Experts of a small language model: 9 layers.
Below are experts of layer 2 (counted from 0) of a mixture-of-experts language model. Rows are named gate (a neuron's input weights, with its number), up (a neuron's input weights, with its number), down (a neuron's output weights, with its number) and show model dimensions 0-127. Each number is 500 + 25 x the weight over its row's rms, rounded and kept within 0 to 999. Numbers have three digits each.
Before each expert's rows: "comes after" lists some tokens at least twice as common just before its tokens as in all text; "comes before" lists some tokens at least twice as common just after its tokens as in all text. This comes from a sample of Wikipedia text that the model never trained on. Tokens count by the router's weight.

# expert 27
comes after: "=", ".", "\n\n", " =", "\"", "Career"
comes before: "=", "The", "In", "-", "On", "|"
gate0:480500527533492482504507511490497487539540491465467499481474513510512526501477439458492464461492490466533476545501472514552535536528536487500465524522488481550489510458531490467499491487538512525483507505478524495479501472502525531491459526557536484511516451483493516497495517496481481533507471514484511476519518511467459508516491473499459511472474523515534486500529521456545491498523
up0:531442511528532517478448496510514533513513490532522488517487489478459472461484463495477489544536548551466524488496510484468513500470463502515482500466491510505525514519518530497473483524455528466511463471524499495493475519483553488488564506465526505515524495530469494498496442527514493509539517498510506513455461465524499527504488487504515487525517510500494454488512515504538521486476
down0:523466452482522501527517486504524471491499470496513477489506513500458529537504514544511560521491513492422532431481465496505492533506479491485542496500554504509524498504523482475486528482470508506523482523465492506484498476479521496529471463465464562528484504479469473505504476510530548502461498482503534533517487507503508499518498491525494493525495464508521520479511511542484520459470

# expert 71
comes after: " the", " The", "The", "s", " Best", " Film"
comes before: "s", "\"", " of", " (", " was", "'"
gate0:523526545487509541525517506503500539516456496500546490485500510525512467490466573512525499482511531490492432528499490462519509490502485513524491495487524516476537486476481478535483519492531497479480542466481460518479476459514475497447513490498513503480470452499509508489513498550510442489485487532526494535476479517511479506524516520478480465514459509535479453493510539512506539479510
up0:543435498441506522500475518518535460511511504507534519458498437511518548474505483497481525488490505530460484499518479501468470542468475498500502488520504482498482493489496502481475513509565519501468479485499508510457514499511474522521487502526472507521484486491487492508455474510536524479511509478512478530492516535476556493497509523480507469528534526465543521528491518572469476491511
down0:509454486511491455510515461503520550485494467533498489513504481497503496502489499507475453519523484565514527473523466460517506531524505482491533531509471474488494445475484513555476523483495489477492538511499532492492486478465466507526497525512499492522519471521471491486484542520538495495477509454519517512461496525460537515467485504511510467494504453452472480499507482527481527567494

# expert 1
comes after: ")", "\n", ".", " |", "\"", "="
comes before: "-", "|", " -", "The", "In", "A"
gate0:491503519490482465471534496471505464521520508467466547514486505514534506467525522514504490527484487506494558532513465480520489484519480489474510501547481480545452527516493523498499503484485498523525523517487517538488507477518499513468483537530468446525481465527538510485428451539534523530480508495515499485507450513457507534508496518521507497454478498492513484460483527497513499508452
up0:549493494485477516498538509516507510505462496528514514545504497487516534456484504550499522476481506497519477540469515483455517513468488483506520521525515498505525459515499512466504483495505519484528444457555513459523510501476478494518531484526501544492460450499518531495493459521490468521518501491482477453500458514487468503477518498469470506554506545519532466477497531526502512450510
down0:535503543525449476481467522509513522527486474480502555520507418523517510516524487494511509522485506476503482487485496527542489493499479483451501498522513507537532466490484498502542501509507500526514484479452500532531523526490490505496448492520457484485501486503499489472514542503503444565498515533503459484505495530486481499518509515497516434494559450510507511511493522533492518514496

# expert 38
comes after: "s", ".", "\"", ")", " season", "e"
comes before: "\n\n", " The", " In", " He", " It", "\n"
gate0:474496537469530509478469459486482483502424512513419527536519484526510544504495509490482519499524486495518525482518505524494556530502475539479487533509473517448519480523506482502521478502535513516494527485474487540486524540490504510516500474527539461489525514485496520485520456469539494494505473463521489506463494492539490496495515423486505509494490483531473509504532512491484508502476
up0:513495505478486513517538482511426504518479500457506500450491479466511528477496498513519488518493529508535537530489488532480500498503508519495512479485545527521519460471534539502512468468509472516518489469501471515559489508528526504503514513474499452441461513514459455529524470502493517511483496502513500539529526488482486467514464545531511475451527518498482506509494530535497461515463
down0:520527488486538514529494460474528555481525468426543519470486505509431529478495488513476473475490512506506488491496512472501496502530478471512496525528544490528451502509491528441480521495501478512528491471492534441464521453482453478524496496444493493492477499522526504503470492495516502508492494477502490484532479511484501509505523530532515515527499530519471482505469511493551518477519

# expert 66
comes after: " the", " The", "-", "The", "=", " National"
comes before: " of", ":", "=", " =", "s", " was"
gate0:531482438488511502513484498502499489516505483460517520520468517543490515461513461471487477495514538468507531515503541453496491500525513515519511461535495513506509518489483450515473505469507534509491535537522529545502487460482490493489532488482494499514495530495521532528527476416485436499483508480513530550523482488483538495498547539493484496453490483483512522485466483503478510490530
up0:503513470499478507494477513496527532495549488525485533485517530547476495484509460511498451525490485442522451509524491437517467520454511488496475504522503463563511505454524535476485501484546483505495509472520492507457480485528533508486490513522498525515510461546496515531549488476499440475487519507500505510491471463493486532511525506469506535471510528468521502512530515513497477514491
down0:503501514503484461505524464497509527517501525466489538500433484535511501475503476497494469512511470491511494497508474472522513506458542492515496510524492497523501494478519512479442486485498465437521524473533504508529457471497497477548522423507494545469463492495507484547513491490503513528527521476504475509512513478542515525504514488474459543510506513529473444505494508534551525482515

# expert 67
comes after: "|", "°", "^", " $", "{", " ("
comes before: ".", "-", ")", " (", "/", "}"
gate11:532473474515522495531479469503502478497488482485552479489496510545466467480514502518505490518492469473479470498507527541516461495516471506453470491515516517519480505526511528508479555516511527501522460489456494460469479520458537481492473474529524548523538473531520505485505518481432537511518471487503542532490505478479484528485504485477460485544510457508496515522505543491513532495521
up11:510522509466506537534460541477537475564503483496509499516506512487498522512496491506474468484500467502521480515506550531480456524451516458479500513516549478519491521478473504493491509468457510470512490506477495519496463522455504492514573466498522514469493485497483486456491480591528480502485520472505504510470520494519497479524486517494496481493508518505460477490505502503537553523518
down11:529486489489522516489471510502481522534483489465531524521484493445484566490479501497480543533515501487487473514514511467534473511491504517539543474489537491495493531504494472522523530504589483497474477498527527473458489510516526483495477462452533508432523464470514532496517500495525522503472531477474497504453517533501521477497524537521515500491492501466499503522477507506475512526517

# expert 58
comes after: "|", "-", "–", "aged", "  ", " 2021"
comes before: " |", "-", "|", "–", " \"", ":"
gate11:491457501498494504521462513514532470461516516461506492462521504488511515502523551442514477477495491531509511510515489508531499492501491511476477523522485541537491543456463472486492510530498534520523546506485515487483509491468500478476461484510492457495506503524532513502466505471477505504454539512485452483483533449513488481490512534592505522470492499534532477527490523465514513521504
up11:521476462488498458531488516473475478510502480467547525515517465503492461498482506504518483492502498507499486499537443493529491526573510459499539493490499540497506505516466521507553529510551487492476494493531477531462485506484540526497499496545497506485509530491526526506509481513469478506534494518479515522479503496432503518489514457477470470502499493498502507472534495459559456534465
down11:478487527526506502504496523510495476488532509520498493540529497562505507500476480492473501529544490426471504512499468511491499476548507507505547494460502492476523522511523490475545559499502501513508518501547514457496504426472509527504473498505514547494510471478524500523513514515515486516504531474515514483522483496509525456534468541481552499522518494522453507470492475505473447479501

# expert 45
comes after: ".", " 1", "s", ")", " 0", " 2"
comes before: "\n\n", " The", " He", " In", " It", "5"
gate0:523473504505513504493496486475481522517528499464520508480485464528479552516524506459463491522517507486481493517522460478421499503498464525569479469505529459505501487536503498469516542478505512503526519499480482515530448515479527511477485480532491474512527523496475523495475469531490547470515552507510503529505516499485474519561497466508458472480480503519492483522511491540509477471529
up0:434523477538523438478491480523514503510463500518513514509497501497485511493473512470490514525509505551493522463504490484530540494534530495492479484486474458495484502481473508487510472464426456511505488539458573480528502526497471538498484478525509466511502500531488473467493479485520459490511502509524535526486523486479509535491509504449522527505528519494553513518503502503534528498507
down0:466510519531489471471464471478481552515494503513495525512498486517498497541512532460487462447492495500493531530495500514471524465516487486473457524492513494530479567478478573481516513525500471534472524490516534521508517504482479470483505521492538488524482520530518546480493530504515489449487545516505474502517534530506514518519495526454512480477500543510530543509503473468497489486527

# expert 7
comes after: "-", " (", "|", " 1", "{", " 3"
comes before: "-", "0", "}", "1", "5", "3"
gate0:476474475500524522518491489434483506484548528495504503499529504512497544481470508492521440471476473511527474537596513501522462480495494476488492498484506507542468479509490503519520483462509503505495541531510527473495477534475486477526493475465472487524460513465511547540522521511477508474489493513511497512502473492489478521511516508558448487500504481518506481482483523499508538493552
up0:516445488500482519529480490498509524497468479504461479487517496499479498493471455521533519484492498494500525465510520466515526538534473519520524494515504472540460517510558524533470482528497527506494472482513474499499460473515477536497514491517485493467460512552508480493472532488443472514475517501524528511508515486493549430534500515495496556530523475444504509504455527517515490511503
down0:479482496515481442450499498512500532480490544503464494466481491518495495523535473511514476475509493515483489534503482526512497491525541500488463507468510508489505485517472490528499509545514443464488472455501482500500506437521489503483471496523522547485479493513562535526479493517448478515516518479538449508513463495469519486484477510460513487482460462455514535521470522484461504507490

# expert 44
comes after: "=", "\n\n", " also", "″", "See", ")"
comes before: "=", "See", " also", "History", "Career", " life"
gate0:503480507475507480467507471509472406512500499513500485470535484486515444494553508537513493509494505500480503480522538499479497502519471442482537460479536507500528478505526513508478536478526493539511502504487501444452520497545520542512481485514528519503489531472499485547512480492509494514510533518494468509495483515504514524490513461519531466462522452469506514494507464514518516499551
up0:530519476481542508460475503500499531486525467487475567502554510497504467483506528469527510440491473521479494482453559510547522498495448512543507478472567481473551499490476513453529483496524485510505472515524493483509510502490484477480484488500521522535502530504470480486499500491484497484503497508483523461513491541500524498524503480553493507484512458491502489457521516478508530476516
down0:535498418488493482451528466504539491419496514472497472502520473492488450479493501513543525493511476472511523490512518494515514472472486489464544525475515516495522507507485466486512507506549516509486515506509492519473512502527465510498481510491487519530520530483515566508481495489479536515524481485469497494511487483512502528489477534486495497451484476530503537482528520570495532516463

# expert 63
comes after: " |", "-", "|", " (", ";", " 1"
comes before: " |", "-", ".", "–", " 0", ":"
gate0:534431485477535492514419472508490540499461537473504498499501525488530525489513545489492526516523531501519476520498514484487485503484508473533509511522483511515527548516538476470502501487480527509487490484464490484509493520507505503448469500474471453493475510516506530527452521489500535496478479543480483479479499450499519510486524518503478529524462518499492472533505543535444519504531
up0:486455465509450473532517465491492524504474488534492505449474492495509493534457468492507494508516494506541519510529487503530490500486468535528488509506525541492488562494442476461485513469474526514490475518472510521542466477505457471519450545474510500499506486488523495529500540521500510534499486526461527497509502528530456478534548476513505511507497526509500444504506513505498539480524
down0:449514428515494551496511536507517526513481457515506513516494456480518485506527479461478527512522480521509477543503512532476499487506487517452537499491492459448496460483518450539476519524466474462535518501511507489521495502498475535502495494495526517506506512530473530522503508531469490541522501431472479479514495479498532510481514517466512512451490494503462524449503514504516509504486